config = dict(
    n_layer=9,
    d_model=224,
    n_experts=40,
    experts_per_token=6,
    d_expert=32,
    d_shared_expert=64,
    activation='swiglu',
    moe_layers=[2, 3, 4, 5, 6, 7, 8],
    router_score='sigmoid',
    normalize_top_k=True,
    routed_scale=2.5,
    balance_loss=0.00812,
    balance_bias=False,
    init_std_router=0.0279,
    lr_router=0.0014,
    n_head=3,
    n_kv_head=1,
    head_dim=64,
    vocab_size=32768,
    norm='rmsnorm',
    norm_place='pre',
    norm_eps=1e-05,
    positions='rope',
    rope_base=10000.0,
    rope_fraction=1.0,
    qk_norm=True,
    attn_scale=0.125,
    tie_embeddings=False,
    parallel_block=False,
    init='normal',
    init_std_qkv=0.0396,
    init_std_o=0.0101,
    init_std_up=0.0396,
    init_std_down=0.00583,
    optimizer='cautious_adamw',
    lr=0.00129,
    beta1=0.9,
    beta2=0.95,
    weight_decay=0.32,
    lr_head=0.0112,
    warmup_steps=228,
    schedule='wsd',
    decay_fraction=0.68,
    decay_shape='linear',
    final_lr_fraction=0.0,
    batch_tokens=65536,
    seq_len=512,
    doc_mask=False,
    train_tokens=290700000,
    steps=4436,
    dataset='wikipedia_en',
)
Below are experts of layer 4 (counted from 0) of a mixture-of-experts language model. Rows are named router (the router's row for the expert), down (a neuron's output weights, with its number) and show model dimensions 0-223. Each number is 500 + 25 x the weight over its row's rms, rounded and kept within 0 to 999. Numbers have three digits each.
After each expert's rows: a language model's description of what the expert responds to. This comes from a sample of Wikipedia text that the model never trained on.

# expert 14
router:505466518544462543518495532511518522511529525517496508446496499517513521496507520504533504528531509503515519490506456511540478509532461555483548467473534488490537463516506510497493501504523471482494537490520456502471521513535492469489524467467460505566519486545460475496476497503491520476532484500477498505530476486490491484518550500517521504485482513492532500528499494491499483478496468545460475489470499538526470530465499468456506473537511446521535528513494490482511459500471468481496495505504557474462472508517512519486518496500502539539497499531573442494506502467485499495484487529483513503505554502507541505501491510540503469508480492475465502519501495434493471508528
down0:524524452508476511532502500517516482507472492479497500471495479500470459472480497503505464517468465488510491476508538517464488501494505496537485502495521518479538523492533493492515436509494495488510490513530475524508500439496522514471500508487496442511541504510517517489492454494449535484564498536512456514483483488531530489521507502532490546479520487553460467496496519507516503528477444529495506503540527491495471529473508486512502454488509497517492501520503516561483505503494530471541468479500471535561472493498485488568487550505477476512522510523510521508497513511543435497510489469556501475508497511477494507542549474491463496520513498468477461492517464462501472492532
What it handles: Name endings, place names and scores in sports tables and lists, such as -ville, -berg, Stadium, 6–4, dashes, and cells like 237.

# expert 5
router:529493474507515542515515555504505521499493481498521519548455522526467469496483492548462465502501461533512490491477548515547526500518540549507540458553486553496472459511526500480531511448448492565517505519542465493554518512511487493469555506482477467469528531541489514474475499529512508511471516464475509529501479539498492527503483497504490458536471465468484495496471507513492461486503470491484503506519510477506516511455485497517526476507482502448494509510543477484468470515489478473479485512469517490484513517510530517496503525519465493525464478511497502457500495482502531496532510521505530498503514510512479490510528511542504482518467477477487510489444504496525466470531
down0:495487500489527463507494550529525540517492480484479494516444500470496512481445480501515466458486548499540473482486515558508494505527505474473507519505489467542497496541503463507530492508447487495457510509499526491504484482530514478478499480502458507500526511439503536517499471512551522526515522500506492483547536517523468516483513516506501525531480516452501506506550507493501485471521491451460471533545478506449515515508465513492529518497515525499505531489460524526477483532528468473449491487511463532536501469489493524493466531490506556459523457517484488531502513534466455479519538507490494512500496517501507490496502453448515512476516496500490495514536464534491518542504
What it handles: Pipes ending table header or row cells, numbers in tallies, and quantity words like two, three, several, both, many.

# expert 26
router:535520483531540517499519521535457522501447513490513486521468530485507473451487504471489503508532492484501487453476515479528520484475525502501524507479513494527523492545509548500523526494440468542484523469470483478493536540514447494500509543462490548508505534498466515496505521489538541522522514479469450514493448481539501501529507493507502479483480524499448477513478494508545500501493477477513474516497541513514528473513549535504535502524538485523519517502483498479462459518500443491530458472482507442464475517503524460485514477505510514536508481515517464512507456448506494495494503482513512501492505507522449483535529527477523519538475486472496525515469472487504485525517
down0:544479466462484514517529474516513473453470504467512519543524494479518507483505526486484527508519490461496486526497541502526503512511544490474475494429550528504493520565541524498509492528495534505473544482486456517479522551510496509460498511475539504481519484529484508474540477511528555488510519517513483528514487569482527501540494538498466491523486504494494505517516515528482467488487566530506470484481479505517516503499495506458502485470473518467508472522492518502475497497524502492508558492504472487488518491503506503500492458565546502474502507514502530483507499475497518485469475436481501507496529508467529498502529481439474530535507505537511530545485507526473481527511
What it handles: Prepositions, conjunctions and other function words that introduce a phrase, such as on, of, to, that, which, because, "Based on:".

# expert 32
router:513517476549502532474459532530527497523493486563498482481505515521514507464514498517490494521523479512508509476449437494534538486491512521432544506537510543500520445508487444495457498475509504534539497501491469464482546494525514474478520510484479491520527512525490504492508496495482495481525494469464502536479482514531521473495535485526497496468494470499507470487487488519513452459526492507509469496500468521548510522465508533468513495545521493534494533528509453510494494503479476495453487481448533461466479510505531480516545482549490491520479553500508466495504504492478523538536469478470515516544569493476526477516499489497491492507505495496494508521471464488504513523506
down0:503454475461500524558500489469545514544527436469438510473497502521527524501497502550489513480461559483463509504534482472498521508533512497531513447501479519546483512460494513515471536520516537509517475505515514515513503525499513490502499516495529494475512476488523468474498552521507536457498520512511504505504505507498486520458462514474474542516504493488468466523489484473508497480433503464463507531526475453483458513524500489478469506481465478479525481527473438496500496459497477511497495498487549493503515501521502508491563479507492534543528516527501478499502462529468511475515510548500513530480511504525536479492487483503523520509496553528544491496516495471505488513511
What it handles: Start-of-name words such as National, American, European, United, plus the and leading pipes in award or stats tables.

# expert 35
router:519500468459517553507491530540521512520493496536493481536486523499519565477492505499496475539511474501509510493463486482492520518485487494469503484504471554480515438539510490518523496479477505487509496512470461497493523461510484475505511530504437522517504471511471522523474513519462505480524482524453460509482472534524499548517521495511490516493505497489520463501488484483529520494504511508502491517531488517492537528493528535480511508511498451488537498538538475474467474514471485511447538513468557452503528510516519480507512545570516524549489533540498466484514476525468514498526485503499549496545539468486540508498486480560481506498522518460488503523525502520490484492464
down0:485493527501528496463511508502474475485482512479430520533502534489484496517508483560508468507475479479520465535501488503503507458465489509438488503496520488485532514495471503545547444493526513494506493496528535524520497476470457485494546512487533538494497505495503486513544456524499492492491516474518481448523467484514499513532492495520470497530554540491483474511513498527539477527505482538468498482490496466484474486500482515496490503509484578491477488510523532498511542495498477447494495467495516484541498509465498488538483459491457505556505513511515524517475507516504446488497536511514536521503436495501476514484488515478492534498551497524529525532511496482480548510561
What it handles: Field words and line breaks in infoboxes, succession boxes and tables, such as Born, Preceded, Date, Released, Democratic, Eastern.

# expert 25
router:523552502487499522500484512544504482504486490507516504501479516498546466461535501550479484536502521482492474463512472529550496502498508518493530470513515507527509497519533468491489507492446496483527497476501500443515525491466489480503472494494430471465500532500468489452490548519542530484511484521453492469535513519486503490531527509491535500461520517505495472477469498508517452476504483542501514466455490502486503511471500497533540504479517490524491570507509471455469475496480496555481439494502526492466489513536507466484518505528490519531452478510533488502532487516517470462487498522483530474499524484484511446519560525552528481488487502498496482536498480488507504497460
down0:513531518522428516510536489497499499517485507536507524457527500494518537523498473454505491575461494509508512450445519472462512510498528473465485533521502496480485441476495521516471490531498457484496499473501491485482501509519506510526491502442508500523473508517503442504492443490537478489494515509490477508504479517526485515523554496507504505491530518519531484513455464509485539494497527501454449542500497460520488507502515522505470493463464527505480512457459511496525511524516496514454526489479515492500486534473481468522504459522488489463512501483452491474512472491487486465498516554469458512524529546508517509515557530475546492522509545487485513498521508505500525518514
What it handles: Periods, commas and pipes after names, years or values in bibliographies, name lists and data tables, plus foreign articles like les.

# expert 7
router:527529510502491545544507515546506470485516511464536477533478517510502534477469480482545510546502496493479481478526468498520561509517496519526524481533501507498498506513485537527503507482485475501465495478517493462487473506479446478510545533486482557489500530512455511475516539464519509536496438447487506505500502487504511508480497484467547496455515506485490509456482445485509482513505466514473518501486498497487538506491471466531488536528540536549521524526515470499496458521428500500469497546493518523482508455501505462463542477517472516514486495504525494519511480472494512492501493529513503522494547527532510440519494505552505486508485501481480503528518505505537457482492
down0:511463554498480491495454486495482532482506496518517516484472508504486520479497531488496494492478491526537513478538484530567470482478508495496485475453506504481487532493474409514500516489495534530498462498494488504466521500548493528525504499468537432525521537446477505506515478525542567492513507522481514452527531469482495450488508461522490491509481504509508484511501549531468482499517505547501481486499508508523505492466515514515508482485548466479500497480486514499464500517454485460517470487541499496510503481510513505539518485474563517529513526473520487508485529531459523492498517486481509493507468515473531511530476445473497494460465467497482454505464496501510532516501
What it handles: Short letter fragments starting or continuing rare words and foreign names, such as im(porters), cul-p-ability, ter-rap-ins, We-imar.

# expert 0
router:533510479509552558503498526543518488513535492510520514501502497496512489468496491474543464522495468492513493498496484496523543509520516507484552492506516520506554466472471538477535483472495509506482516506451479460497548516497478463556530510446454530525530533529468496495489527484517521506488520463481450512518480526541507487507531504483559486460472507503500458491503509536502484524518490485463474517510487509485522551481444490492522497509513509521527534493507486476463473512539520511520528505484495498456483499494492478461542513518482454510463454482513512456514458490534517497507515506472510478494503537538487472481476473550512474515512484528511491522532448516494472497465
down0:503473530478476483506529482517510499509492508533492479460523514534487534483579536503482478484512508504497516483494492454553487505534514532538515552518551517526494528509518506501492513528463473487523491489501480498501518503519501528486489536503470516510549542492525480469456470500522530546491529491511512501483530513464482515522556493522485501533541529526480464514481499509510503508538508489492490451502481496508495538485515510471546481488498482480492498505494477501537533487518537444482466497510478494577508497487499504507471478491488482491483507510526519474486503518491535493512514486527522444481514483515492499528455430433477489522495531495500474523484447497432536484468
What it handles: Word-initial or inner fragments of names and foreign words, often after a hyphen or quote, such as Sh, Th, st, N.

# expert 24
router:527510475500531536514514515534523533526503500468563459511483539518523511471505486503525505525527485509510507447487483475540489491516480541520500492520510518501537504512504517499493485475456476510524507485480457468486512498526461488495573539466500533543514507523464508545476496467466474513528491521433449500517477517518516492529525491511506491477495521447470516505525500480512479509514496505482508527488501484494523487505528524467534497508513459543488533510533513516499490523473483519476425481497514495517501493525518471526515518562471525524483466542539506500467488500525491473511493479494531454519509457495501483499508526469543523530512501440463488507533497484506490459453
down0:476545540467516462495501506519474484474502503489506497488472500498536591526512518512479509498516516500521467508521520533508539518504458529457518502502514494536482508478480515498468518497505510494497477466533517501486541475469513495477538519481519473504483505416489481519487518515496461519498500497485506466508528460525458441492569467501489515483507482512514508526525481487479517535490488506488513475509505475488498475492505481483495451536463483493520499535499536525483491538533467517529534504498480478530470515467488525524542533471479496466492511544458510488506513537543501488499477409521460516481506544501519470489486472463480511519495531490487481445517492491487484517518
What it handles: Common nouns and descriptive adjectives in general prose, such as station, building, water, wet, beige, drops, beach.

# expert 10
router:540519467516456530499500503497519510519457526527554521495453509511519493469522530536530518493487507531505500468519483527543505496489520536485533491472496524499506461538513513503477529511547465530517496501512464503529467542535470475515514519496471495517481481525456502483517503476488500465466481466479482522495471515497503482477574425447529474484497496452521490472503510512471484520548473482484482499466507513491483494458509486500577500510515477567529517489515492497512511491463481492477483534497528449497498481522553486531478463492487502551513522525515476524479522510506490504556536511496496468490528477502490489540482501489514477496532487509483504486503449488502503521491
down0:524516487497581528510451523478501439499537478555475490552509505512523516514483512512488513550510518519523464458494503494511519498509479485449503484550499467508526501498496497518478473444475533529520500486504477494495485532503484511494547494487488491505549522483511443521516500489490445503486460489466525503494470507514470527499493507481477535506547541478532468499458481515566457516470522514497499522504500479506517519504535470499541495535491470497521522498519507524520485528490461482537521456509469502483476520499497494488538506488484487519495507549511497485499504533494531481504489510462468557506512505523498486521507548461529490500506538490479483553492484484540526507448
What it handles: Years, month names, ordinal suffixes and commas in dated prose, such as 2016, 18th century, October 31st, and "In 2008, …".

# expert 9
router:526510465544472527530564497549477521530480533519517514501447527538525461477511502500531505517529477526538506472504500499515519508484507527504529509496495507504502498486527524473507552514535512547525489473519461484488545521549462499532515496446509499498521523508508486499459506482496438528492479477481448537534468493513484472503545473454516492466481471499477483466502462468512516511544490504494500547515507493502499458502520523518521503542534510548534509473509475492494491505490450469539478533482530464470455508472534481511513449523483516527500510513525485519494517463485511478543496509495510511467492536489506483520452473508531499502484506496484480506477464465517480497488
down0:508509528481498495487561542515504492458538525508541517477473499516494520498490481497496535499509485482512501485514532507527532481491490500504498506555488498466487505515479525492475517503505532526512497497521492501500500484447483489545624512494404592497516508515493519522479505468507545486501505480526492502494493508506488492490506495502508508496508465413488492506512496496515521521489451521512487501476500499533496508530482468484548513492499485456475504523521543507512497500507525521513483481537487494488489517496509506511488498502506506539479489498492500524488504470507468512485490486500488484528514463529468501445495491383498525487457497469508515511520504504516513493466
What it handles: Sentence-final periods, commas and clause connectors in running prose, such as which, but, when, where, because, that.

# expert 8
router:486481491503517523512512486511514520521488528497533529495509462502507465441510530490502530510533489513494524452462499488528505491496483485475504454500463537500508458458482457522526534496492519538548481493463497483539522492469474466510488510445449526473488504531452501494557504531474459521473542503496528540498485493518510481509513474528493488460485490497502506464483484496518517534511485493505480505470486519487500454474527507477545481565506525495540512518528500468453468476518458488511488490485511469493488502554512488492505526497501476527484549506499456522486531497519489502500517533473508480554504484545481515532533535560526485535502467497523469520491511520502461450506
down0:508484519495500493505522472467481489481524512470519507513463501513471540518507484522481464503492536566526512518464502522509529513487493515472524574518493599506474467506508524491479499487486479573497516504490477469511483435543518494466536512567519516508520498483536473498517532491512476522503485542497494479497515516494457507488515483502524485500500519565503539513508476518476488420497511508514521546499536501500502502489477536496504489512499484466487499468501497492537514522472541470495483493479523478477521511504517470530565514492472532498533482518497512491505484470454453513548526492471490504489515487487483466532496494513491516488515519491530510487481541507524521532524
What it handles: Line breaks ending list items, infobox fields, table rows or biography lines, plus hyphens, slashes and == heading markers.

# expert 6
router:493511493552479521519490506502522466544536508496552511513465509518528536514487498510511520483551473493509539489495465491555493510535497533522548518541485474465526463491478517462505506488510495517495520524485486464478512481485516454448519504485459506507495547515481494482460542487522481524517461526500495523511473459502502488529527524487513526472505526484524475514496490514514511493511475514455464488491489494482516521482516476506521481501490458523475520509506506506508487481500478488469530522506531493450468536533506487439521484458487513544478504565550426464500458493504489507472503484474473513515545518509516520549538487542514513479462494486463455497484482493532502530483
down0:462521486525462455543487451518499487516476535494522512521517506497472513538532531488511477504525497553534467485482487524485504469442508535513492486506509517500508484494510537519528509488481520518524509497505477493476507501507539503498485509503538560505488524532474542526514480522444574498538501509519455510513476540513505484497492479497540504492516487489506523519476540528503499460503497500547485518500474509446502493486483481469536496498470494523507525473447462527469457553520504522510492478502554528490509536458461490512480509522486477477486492484493468498497507498515496433535536502488539531483501509495496522515503534448484456495554509508493524490495536537508546471495
What it handles: Middle and final word pieces inside names and foreign words, such as Circ-ass-ian, Igre-ja, Pens-ac-ola, plus common first names like Michael, James, Peter.

# expert 11
router:520514472514505493554505501471500510521550509486548479507457521535502516507472501509505508512537468485520497491464468492518526489509450529511589480524506536476543482503483481491482529523469501517524488502453455495504508505490521483461508464500453481532546515498497507467458502522490480524481482547484514481472453482468495476519521516512485505489503501509492435539500453503538516511483470538503458487478502505492472529495517481511508469533485462497494495525536502521467473496495492468492529529479500491494464525513544445495526459480527504546482506552551457453474490505496505524499519474481509504511546521532501465541528497532501525528514497485493478501490465478512507496496
down0:488480558529499484508480517469444515478474471485485488450500489497478581557522531503495519525501508482539502510500486487518493495519482509507491520475491477457523544482507495469482504496475476526514497506487487519498503500512490487500466470492573400520476487500485505499478433522493516500488538536529488522485480476480483489562488515553538487535493481494504517468492568550485481485507548539471485484483513503513495503500528468485474521447481471478497487493512501517478492467497503466503506487500486527473492490535446509516479458478533469515496508520515543538505502533486449504537496479487513517514521501519500484537479493484500498501511535526483526513510467485493504504502
What it handles: Common first names (John, David, James), single capital initials and abbreviation periods (U.S., John W.), plus country codes like USA and position tags like MF.

# expert 39
router:520518497570465516548507522508517509554467536525499516565491472518522469469496514497511505516512463513500524476479546479513508495507541501454526473494518528529501486498503502529474515494515502502478476505497441455510560493525466513525490488492497527495516530510488494469503507528499451531518460458471474507524492537520514558541499481477506485463511510472508531494466460500459524479519464526480454455496497493509496470499509520519529562531522512469497530487531488510467438513498491477497489497465531479485464529526514503498539495497492503518461474486524484494516503553518524482509519501483510472501514505502515471528515529519489518531441478489467460512475489467527487499492
down0:470497487498500507440488535457491490479547530512486522487473431529473517484478486488506529477542480446537500524477501489486523490454490525487501466497460450481494483527542519500499527485510501503483474523562484523507502521500500520527561465525418537461490481540513501469505485515506451476467487520489509503514530470510500507508536460492494552482498490493491486514529500488492514542480526563519472502522522535481457490490470527463454523525473513503501466471500511516511478485493515500504495492497512518523487472517487525468494503518499524519463527477439495513526485516487482516528459478495489510520517504477521498512463504532463487500540475484480495454517522469497487534523
What it handles: He, his, had, has, won and list dashes in biographies of athletes, especially career and season sections, such as Career record.

# expert 31
router:510523478530521523527530510489460506507506507470531540507476549530532497504467472522498502521529490491479537496501497486534496489523494509468536511492504508538502457515469479525523526497491487549512518452484461481503497543522501513509485546490469533489531514499504486515467512501528463523508471494461451534497501508495490498513531478479486480495527511478454513498499489465502524492502509492457473528473536483503530498510497513545547510517541477500511501512505516452499448523472441473533463529485524463464448510495533506488460477531521480555510517518548467555518486461497500479532501497485527509466485439529501482502462485538506489516498471496484493554487540487493526526539
down0:548485482545521496529519477503530545493547485533495495506481528507490517511485467481472481482540503517501461506483473506487514523503509514478518488486487492480538567483495501529486516517556504538486510491521481416505500466510535511520504546492474496507502548563482516499464524489496508487445487492509497520484504500542521494450478499447484446485491474505491494471503512460496508491530497524481519541545447487521550454529496509474514459532552490463503552490495501485491481516491474501500541508481502497487515538482492488481463506523483496504497527532488539510492523473477529522525524491502507475497492488497548492483472461526553511488488474491494442518515498545499495477507
What it handles: Title and section-heading equals signs, sentence periods, commas and line breaks, and is or located in opening sentences of place articles.

# expert 34
router:509490498515505573490531533503494500526512482511554515493472508493540502524525507564477494525512480484513531469465486512551503503521464540514540499576509527526506466483486524490505495476458472510526506466475478465495534521492478489517508531463492523499531498496475474485468492522549506514531450506431464524520488491500492447528536510511500532463462492474490479503499498493470453477498486480494532524495500478527544492494504537514514512493510500529527538490503510484511487492480470534493470459501520471508470488513532444539526490526493483480452494493546480513504499441559504479506510490480524471480483481513496490523503515522512479496527554479517508511482457498495496510474
down0:492478480527516451514451546495504513538473532484471484486503471466511535481503511490503521482497533529482528515511529504505516493528515510453488529477483460499499524491501524482495519543479511506525546550479511478509498497540459491524487504496514488541483481555486494498525500462467586464480506476512442550473537538525536519509511472502485474501464471494495484521460488466470501473463522559514510533513544536509490518475508491478474469499468529536475486468462507508519524471509464493529488506498424522476506495509528475504473522469531499468488503460512486495529502525523528458508506483440510488517516478490505497499484502457497512474511473512474505492503490499530493497515
What it handles: Closing quotation marks, table pipes, periods, and category nouns or "is" after titles of songs, albums and films, such as song, films, Records.

# expert 33
router:483557507521504532511475533510532525523463517538507513529482530507520515479492522494482483561501473516485501452506536496521522467493508552437536459507472544503513487546553519498512487500491459494519469472485474525502512488504493472512500504512469518490530482507498485538485549516507484495494493520471508512536454516485498565510548459450517458453530518478504515489497509483480486504531512513496508464451499527550487476489512479514566521522502465493515516501535486507486469499490499542475498509509525520493502484547502481517505477509507522499459477483539469461513479544524480462529452510487501471515515490497485463514472524539492476503479488469465459509518483489503505471470
down0:527477479477548465495523506541505545423470518482499517524516478550521517525506573490498499489491542472484489482507526508470489494480443512494483515492470472514481559456524502460494489490512516508479526494471511480468478504483534532511501516497535545483521513495472485553521539492495556506505515527480481521478509504514471487489485510519509485519449448510517511474520501509531520489523534479528481511477493551486521486486554475485519495452516534550498502505461506519513490486500503482502531518514460516467494488518506526482488479504496495488525499517507497482512535472498500535501482476506518467496492513517479464553474523410520523525483473527485515520497472520511526469470
What it handles: Career and role words in biographies and infoboxes, such as career, politician, footballer, role, plus "also" in "See also".

# expert 27
router:524544491525502523544510547532514491496494495492517505488478518492528479465454487445495492490543483475549495481493499486526492470509512517471499497504504512492555453471499489520515505471466477510486497509505492468541536517548461432513532525489466515534484502520484506547534518492532448467503506465512475476509464535525495520500507492499513472509485492491473472461486519452510456506508500504504509504478498506524531447498552516453539478539520479481518517508540472485505460489476449509484464470447542466494527524533500469518531518523487505524475519511544490528481463512514495463516510505485496474483497514523508449511492550492514492479513491493499465489532526483470472472507
down0:477470452504485559481511465486487516485510515507502529519488471514458498472485525499536547482484477509488491477492493496506540553505508492512496524518508454490476500517490521496500531520470471483501518504541523524456507539508480528505569507466469523519499485497498493499449498511493473481536495500499478517454500504447489483489475552472476479505558483424491522472520531576497490455517484460477494437489517505532483511501488482524516513489510532482471481528517509483510493458502496500511482478521520552478517496476472478524528512478538492456494502489507492502492457524509532492485536510541514525477492480539482512494453483544525462480511476477518464533503481505519511528469
What it handles: Quantifiers, auxiliaries and abstract words in explanatory prose, such as more, all, most, such, be, not, that.

# expert 36
router:526541552512531525526530505521515506504477508517524502481491519531522465467493497497505521513508468526475516491482510501531511468462488469478534446495471505519516513515482494526468531512498507548527479461479495480522544550530463494508466490477487489469551536517484492530462525501532497518457491499474465569530468503538506463512535503459542505502494504487494517489477431485508470477518458491486499504467528505534491490526527502496533480538539489542522515520490465503484447503504483494527455469482526489445489508489501489475524483510505547526465525502567489505478514472534521486512489495486526485517512492506496481491463510491524499506498473493458478557502492460529504509468
down0:496459506523459485504491502479522521540470489507480491500510474471505490490481557480508467537491514471488509521516482516524502489480451488483545490492463528525492517468505470491505528514549511520512482501451501551521491517489488498500428484477562450501511495527495538515538455514446572493510482488482477462524511515465486495519536493503469521475508535532478559493476475525563504507487504537484498467506503493528501463485528496526503468533509491558497500485501448527508486488477499498515476506482545479482495457534523508495501528466538527504539494489498452525471482447511535484511480478477506514502487518474489500500516506456471502543519502489491500496479478529527480505500
What it handles: Commas, and, ampersands, colons, semicolons and quotes that join items in lists, titles and infobox fields, such as Law & Order.

# expert 2
router:544492510517516554509502531533508525415498485515536514476485482527536537488467545515485503514497492523445512492466539472518518497486486521449541468534465509470518471417490513485495521504501489511457488495503473462492518493479460532513524513479457553516528521510505500447483488539524477511510495479445475516538513542514495491509532500534504516456510491465475468468481505505509477528516505510507480515484520516484542518512497521481523473518503493519500536471509476479467463513492507488490541518478553480481489509470489479498515484523508470499465524531506476469517490495490496495497483490497520469502532431526475470506500512563512501519536524488496506535528487514512484499481
down0:517528524493486497524453491525486535446512492485486473476487467512479522493450477542539535539462503483469500519481509469500455510505497477498476482478527484513474493483517529460541536491452492499473541506518520547479458483510515489511480531482569508556530519490537469490498466481515472461459484542492479540490515501519502485490504461493483530497487536501492480544484491516478503535515528488549493485533493514444486544500501470449504470507472523529480532486522499528472496519521534534529492511530465515525471485506473516497528534528490503494526526508497513497463520495509487528523510496509513495473515430518485515500504516542509487501507532494500523439470470506498483512538
What it handles: Capital letters starting names or words, opening parentheses before birth dates, and word pieces inside Arabic, Cyrillic, Devanagari or phonetic text, such as B, S, (.

# expert 15
router:521487504507505527507510557502484517534478532438487487526440491493527524495512509502474512522472471487529512505473455512530506484479479565485505464491490518548506441542491520523510508458478451492479473456488474494497531516467502502528539521493465512556507491522433487495481495517508501508516482517469495506540479489527497489525534477471521491460492481485483488523464529511490494524541504512536524468506530508511529516437482528501501501498453458503534527505549508512511455508508516481508492518517528480491490481535540495508498522532513483500479476547506457508528507516537500474496503522503528483571534458527525484488499506547467504522503523461524477506501494474486510500488
down0:500467518515484495486501490501478506521533528531455494479509490484508545538515509487503486542490484504521520517481500535488549534484520478453511465510500498531498483553506473488494522467459504482478512474508498533458501494536532520472506478518520459499504483478519500517490470521458537474538521485490488456471508498461517450490502538529497490527470449491510497503497511538530514499514516522504466466505494489532441505499485490540452541462467504481500486498520500530550528538508500500525494526495503504500507501448499515504529502480466478467497473489494496536513466487474535498426483514497522470554487475485529461542508521455530545509521509503469545517476526507545510473446
What it handles: Line breaks, digits, percentages and table separators in infoboxes and tables, plus field labels such as Genus, Coordinates, General information.

# expert 20
router:516487513518494543544552492530515486536497500497527480502491469500559477465498510523494482514522468495525505481475515508512488514486498521499505503554493511534523494489497533522492512477488510525556486497494476469472560538508454496504529510455515537494539520497483477510473505515486420467480491511475496534524454512528508502515537492491521516433501503472519479461495474450490456502515478532471518530493510493499515477510540488506528489525517482494529501511524510491513505502466472544475431485515532470488439472508515475526521441513468501516458474528515485522507479477507484460510515470488519486463498500514495473498465515480515511523508493451488473491504442464487470481481
down0:486514520517485470524509513492463473493491507567475524438528468495478501546419502521457504484545479442498541541455491529512489488487476497478513488493514500486494538511494492551472527451524444448510479491521465471498498548507494493540478498434468515473511495476536513531504500514485477486539530489536483503462486471510513467527474500520482507494462493501504465504470522469544513461481462495521505459495479493508493506498509497530488474526489500459481532522531486517505498481563457514502507501517468504478476541487510503523487509491494523499490506474514522514477483484509510528479502519535496466499520507491484518525487537543515468489544485547496487489501474501486523465489
What it handles: Pronouns, auxiliaries and quote openers in running prose and plot summaries, such as he, them, were, been, but, and opening quotes after said.

# expert 37
router:499543468499507517525568530508479522506485532477525466563470526504480495463508494474503521509546481514499518496490477467537505504529500562536510506481550533470489456524468510475471490523483499526497529529445496472529532518510486505513514470453496476540547518506483495536496521456531512510470498504479440513547497494495477541516521478510507537494479501471475441514516490483477507488485481470465472507489549502545535474523510488455495524528501494494535524504501504509479474498508479516486468515474529455478537475493508477510495494533534490549486487506571493478518479513507540481516508519455518500509503481503498464514515477524515535489518489476531494506465488471499497500480
down0:491496539453460517528537506490484505428490507508489481555465490500469508504477499546481532517463505505544493476510523493498547534497488512512473509482484478444453512482512526495452555478529504512489496529477480507467488506520473500495498511527498535483497485479456528483502477504459475465522499512473538503480490516514528484497501521481475481493490448468481521513508488458474498467483456532493485466502484520497489506513567481521494470463532503471456518465520492508565550469489508492474509570499509478545494472513495494527511538511440472505507514520520494466481509504484534533490474460499520499541506465489478505473515475506506514472485497492505539504465508499506499493458
What it handles: Prepositions and verbs in narrative prose, such as at, between, against, down, built, serving, expressed, including mid-word verb pieces.

# expert 19
router:510537465505485524495557521498512515505517565520538509531455493499522470471533549445492505522519474513493502504498543488522519469506520537523516513480531506482510499459502534514491535501496472538514525499454481485476522504537487502538531514461488508567555500496483484517508525514528491534479498457479459490534479478502484517494514508504535528502497497506508470496484501497503507440497489480466482463482492510535484434499526520486540536533528474490535517525522496502469480519493441504501458487489547479471494522500518509541542491524537556544478483529524486493513499475497523453499504503484520499476522495482461465523521499506532499494488469472490458491476465470505490511509
down0:495522537527499465486491474500529504498458473535463495495503484506550521510493503519493475553477471540520550535519474517492475515482534494492471542523498503490514477533478459490505490481474484543563508478535525522562524492497487490468530539497501498502485473493487542493513505494537459523493425489523533505452450462494533444516506511515500466484542515509518499473481500491469442504528495498462522504464462505500498496488483530511545459499511468482491478505476502512488488455494474505499510467491506439489488554487516505558515491469506530508468504504474492512510481509482498494496529543528458505516509485473470469502474497466484480481502508531495505526508505472499476502551
What it handles: Prepositions, conjunctions and verbs in running narrative after a subject or comma, such as in, to, as, with, became, left.

# expert 28
router:507556542500514545476498524541504469504558495510489483492465515522533510443485522511497526523499499506511508496489496481550529511504489505500547496538525548500500484538481482487474500492453471524497506494497493456501523519529445512538520543482493457462498505498487492498502503511510506501524496488474461535508493503496472514548495438492544452486525518489513553469491496508495473477506499504448491537459547495488517522511499511513498515509544500559516543539516466496524483526493506512477451530503504470478493492484486510479508491541487510515497527521516490476478449499539526510513484536461503474476473444484526482521463519567498475483481505476471477523457491523495474513491
down0:481536516545490512541532510480470495517497486506529477537512503490486554486509466518517531479468525517504488508496506516455488493480553486518479492493477523551493461506500477542548503518487490475502471525480505510551522474533475529555449520471446506456529520543478511520501459509479477518500493490466524464490468483517501517519494476506514489470499521511494525542501555480502454511472500522499479513515475553525505461497525514473532510510495473477553535514458493489512511496528458480524518518498550498491513518487474487486494503491486511533504512453500509520529502480509461454497514505473553471455474513503525496551483470499482524434525506507503531498492473514490487524538
What it handles: Punctuation closing or opening units, mainly table pipes, parentheses, semicolons and full stops in tables, results lists and citations.

# expert 12
router:524524490499516561507496500540506520534478497511547480490500539528519510466521509514536520537529472521506553459489472513526487504507486566500555469557510516500524493530499521515476509493494502510540510491489473449468521496506506453512569519479499486561551514508489470552479505492471485496523475538472481555506472489488480498533544470510533485462503496433508492491496487494487491520534511491479516496478502451475513499493509511464541470521519452538514528513519501534504509501449493518485439485500508510517504482530520488527487481511471501524462507523541492472462511514518503493514491502474512491479518475509521499494450524468489498511507511467486474497509465501538511475484
down0:458485522455484522488506511479521497472506514543496469534483508520507532460499528496522515462536521517494477531476511539496506465496535504530510480491493499527483519537496488495464505522476478548489569511440517493428467535495475558521517567524565514477484486525537536471489475514517517538503474508484502491508494490491502501495486527505504488506467526469490488460513478480504496536494470486527539523490477498490513543468540502475513485525487505535505475493472478468507518501457548454488481482508506526542470507508490514475468525502486484525544485482477501435461509511460517502520507507487530532503553486493499510460496514477481515521498516518534492545521494516539520504499
What it handles: Singular common nouns and noun-ending pieces after the, a or his, such as film, school, season, minister, team.

# expert 17
router:531500493501526528520523531526475484504541477521553464506478536530520480464463503494472506492533521460475526478518488453544483444481490507495508484516486514517513479532483499507534513482456486501500484484504504466541525561500455469485510515463508543468509541521464475478507487473523505480464468500420488481531481515503542524484515464492552523477524541515491472498481491505531502477516456507481505498466507501497510496465486516507547509521536478537520497511521529465485515522454489471500475496480549458478463476535544488511507514534494474533476506509505484477529493545478520471540491452492513494545509514509494494505486519502504469517496507455507477486484476532508522515474
down0:496518465501499503523480486480515507510516523482468484508489489495478553508471543484475512492481459472488486493541457482467529453482484529476543470487483450476454488546526507481494502499498521517545513471477508521484515508503515499491493493506556546478514506544527522498471477451473573480520443534483496480487538528511479510474495491472462512506488481502515482516481508500499509530522512541520503503527501449509422539503507491473513511495475472523461512500529513448502492494528524483517486521491524514496533507495481531483520515489488524511507502441529475497500552520536492485519475509508479496465517469502509477476476473411503490465512494502529495503510482485467513556521
What it handles: Determiners beginning noun phrases in prose: the, a, an, its, his, her, often after of or in, or line-initial.